Weights of a small mixture-of-experts language model, trained from scratch on English Wikipedia: width 384, 1 pick a token.
Below are experts of layer 8 (counted from 0) of a mixture-of-experts language model. Rows are named router (the router's row for the expert) and show model dimensions 128-255. Each number is 128 + 24 x the weight over its row's rms, rounded and kept within 0 to 255. Numbers have three digits each.
After each expert's rows: "gets" lists some tokens that make up at least twice as much of what it gets as of all text. This comes from a sample of Wikipedia text that the model never trained on. Tokens count by the router's weight.

# expert 7
router:127112181113144141105141116135135124132114154110109142110113122113179183146172128103120086139125125120134134105123165160128145106093107120117166154064110152154144133089121131158107107135123127123176091144147121110180144111117146161116165144112161116125141136143101126146146126128117132109091127126104143151145114117141132104124180173166109167175123107132115070113118140141175104107163
gets: " was", " is", " were", " are", "R", "T"

# expert 1
router:140090160107141157087123117138131114069141131095111126107072171123168134128139101101124124144148111132104124146121132148114170106100144138140158143105141121114162119099150088170117135081126119111166105162133114123158100103114119141125177126124150152104106163153062158121147096134111130127081144109098112159144108157124091142114114177165121142114097144090119128089137135122155144124166
gets: "|", "-", " Total", " Location", " Born", " Date"

# expert 11
router:130137112093130129129096154153129103129129126109139136133094139127128120120126100109117126138104113121132121121154149178099176113100136075120192153068132141136163109099144124137122099124122125128180102143123104077152095124113127173110149137108148145130118148137111148103159140146103112140116171130109131140129096111129114092102119159172155146130083105104128107120100087115173131135162
gets: "p", "t", " re", "m", "re", "qu"

# expert 8
router:130098131140134119087115159124157151116105139118113148113096178129177111110165088087110088145133125150120129105115145147115149109072096099152184123098111170125147132108128140168134096129104124106192112105116088117150101110131168138118138146122125126101106129160100149155195138146111103139120136088079157150172106127115121112118119150124159138168094135104112106138112119113128135111157
gets: "b", "f", "el", "ing", "ed", " north"

# expert 16
router:124109157140122157092174134120139138084121147124128111099087178085124144125124104072086135098139118123113114103153154148090107156089097085113178124124156116126133128104176105164113096119122124115168121121135103147141159129109148183122163147112139130102115154119093138139120091165116086141118151093122138105155089125122090138116137156134108134125115131117118082119092107147149170120140
gets: " his", "'s", "in", " her", " their", "er"

# expert 9
router:122099159138124111109143143152120131132129133090129110114124122104164135106156130092126114120166123135144131121140127138095150130136145113168162165122106159113126128099108120162108091111088150128133130144128109147140112093143138145118156121102132124106091165143063149155120126166130120121111148116088120157135133138109107122117122144097147163169130131104115104100083109146157139108166
gets: ",", " (", ":", ";", ")", " –"

# expert 14
router:074097134100157109126166132120142179114114097137136157106122097091140113104165141114114136115129149109113160124126147143100181100102134064145132119096121151109130121116149145150136120101121108107120075120112101138138083101099124172113149112108146126104124130139112163126124093164118083138089120121113125148114134108134120082114135140132103177131074118090106089117104154123107125097128
gets: " ", "–", "-", " c", "/", " ar"

# expert 10
router:124097127095137130097164145176124130105149135101120123116123129126165118151135059113145132115151119174107132162151152147098129107101084110128121117094090146109180120094147131150140105143099086098134118085158112115177071119112137181110146159101128099131077178138114164129143111153140099139153134091102129140115145094125118095139191192100090165139116143114130101114079128164149109109174
gets: "o", "y", "i", " he", "on", "l"

# expert 19
router:109123161130135129119124101104141144107159123093096112140120146090181134106160099115095138109157143138128106156128134139099138110099115113116153118078106136118155122081126138154138080117108118094189085107133094120170108123111090162088140137101149101101092144149110169163149142159125113158131175097110106154102136117144115113119121153135126154145088143104099111147074100097155119105150
gets: "\n", " |\n", ".", ".\n\n", "==", "\n\n"

# expert 3
router:137107159131129104079128125160148126123116136083114151107125154098133157123138126113119130115148108160110141127102135159070177143122117099145179161127145145118173107112149104141125114114090125125157110099136111137153114090125133184100151137124113120109087146161081121138158069164135088118101152112134147138127163138136116068114144151125112165158102099114124075129107119158180150107168
gets: " |", " in", " the", " on", " at", ";"

# expert 15
router:127119119106133113119131158156130137105127129097149144092067171123174132119158096109161111105136120138130117149108185142101118098101091122099128121116119174126143127083125109183133102095125133110160095122114094136171120131125130149115149126120135158091089136121087153150146106147127119117112156110097140125108142119098118100134141161126119181154095093110130109152104119154175139122154
gets: " S", "s", "S", "is", "es", " s"

# expert 6
router:133101118107118152095139121183113136107155128131090135138122157124178161116132114107145073118142127148097161107132112118131153078106117098134165121128121133110119121089178136144148122160110139152139087082132116091153102104113163140115154157095156134104116131147119138121124138177139125150099132123101151161107136115098138113118117157137130174145125127113088087122099107106107162126185
gets: " and", ",", " to", " or", " with", " had"

# expert 2
router:122113128108131113067117124117142134115109156138091100121077133115158117118128124113112110151111091121137113110126125181118134129117119098132149116143117133111149095087117136166131122136119090179161120080118099108141073063121132166133153137083133156094064147144124163127137128159116127124101134089069149122104143122117137114136128124146125161123090121125122096157106105148193141125137
gets: " W", " t", " w", " f", " \"", " The"

# expert 12
router:120120117088152097113122143113131150099153136093134121108104171110165142161130099111134084100143129131130150154156136144111144144134122123132157155124120134128139074114161112164128089146116133107141113142134081099161091089096120129116157150105122115076077172170094145092128122170140107139087160110075112092143132122154112086085160149113109184146107135104101080113091128140139121106147
gets: "th", " first", "1", " two", " this", " other"

# expert 5
router:118105124105144132108152100144127132122113144090124115146087152105127105131117101124103124119129117161115127115144163158126175093117114099083154119114129163122159097119120092158095100125076125121147113150129106142131123100150119127115131140136147134134086136137120174126125126109104125119101158087083165123135121121104049094079117145131107148144119109151138105137113092111126152134129
gets: " of", " the", " for", " in", " to", " at"

# expert 17
router:107115166112151124123126145137144106082084134105124120085136099107162171147112114066149123096157093118127146104126102152124149089118119123158104136138121125127144131127151113174154126116110137125158112110099123141136121087131124149125168159127117114103100125144126137140126147125106116126110118075077108134137168111147122129117143148153121136169059098095127106095094135163154153125140
gets: " as", " a", "0", "=", " de", "a"

# expert 0
router:119095169120142138113144147148112125107122139074098144124116122109163118116119093092112108143113153136157119137144161140117169087122104120131187127136127107126165123064139084158138081091074105099159115119127106160158128124122131144105166119107118128119140132130094170126132129143121115153141151102087138146113150134095113091110121160128115163163109115104112073136099110136148152090170
gets: " D", " L", " H", " K", " M", " N"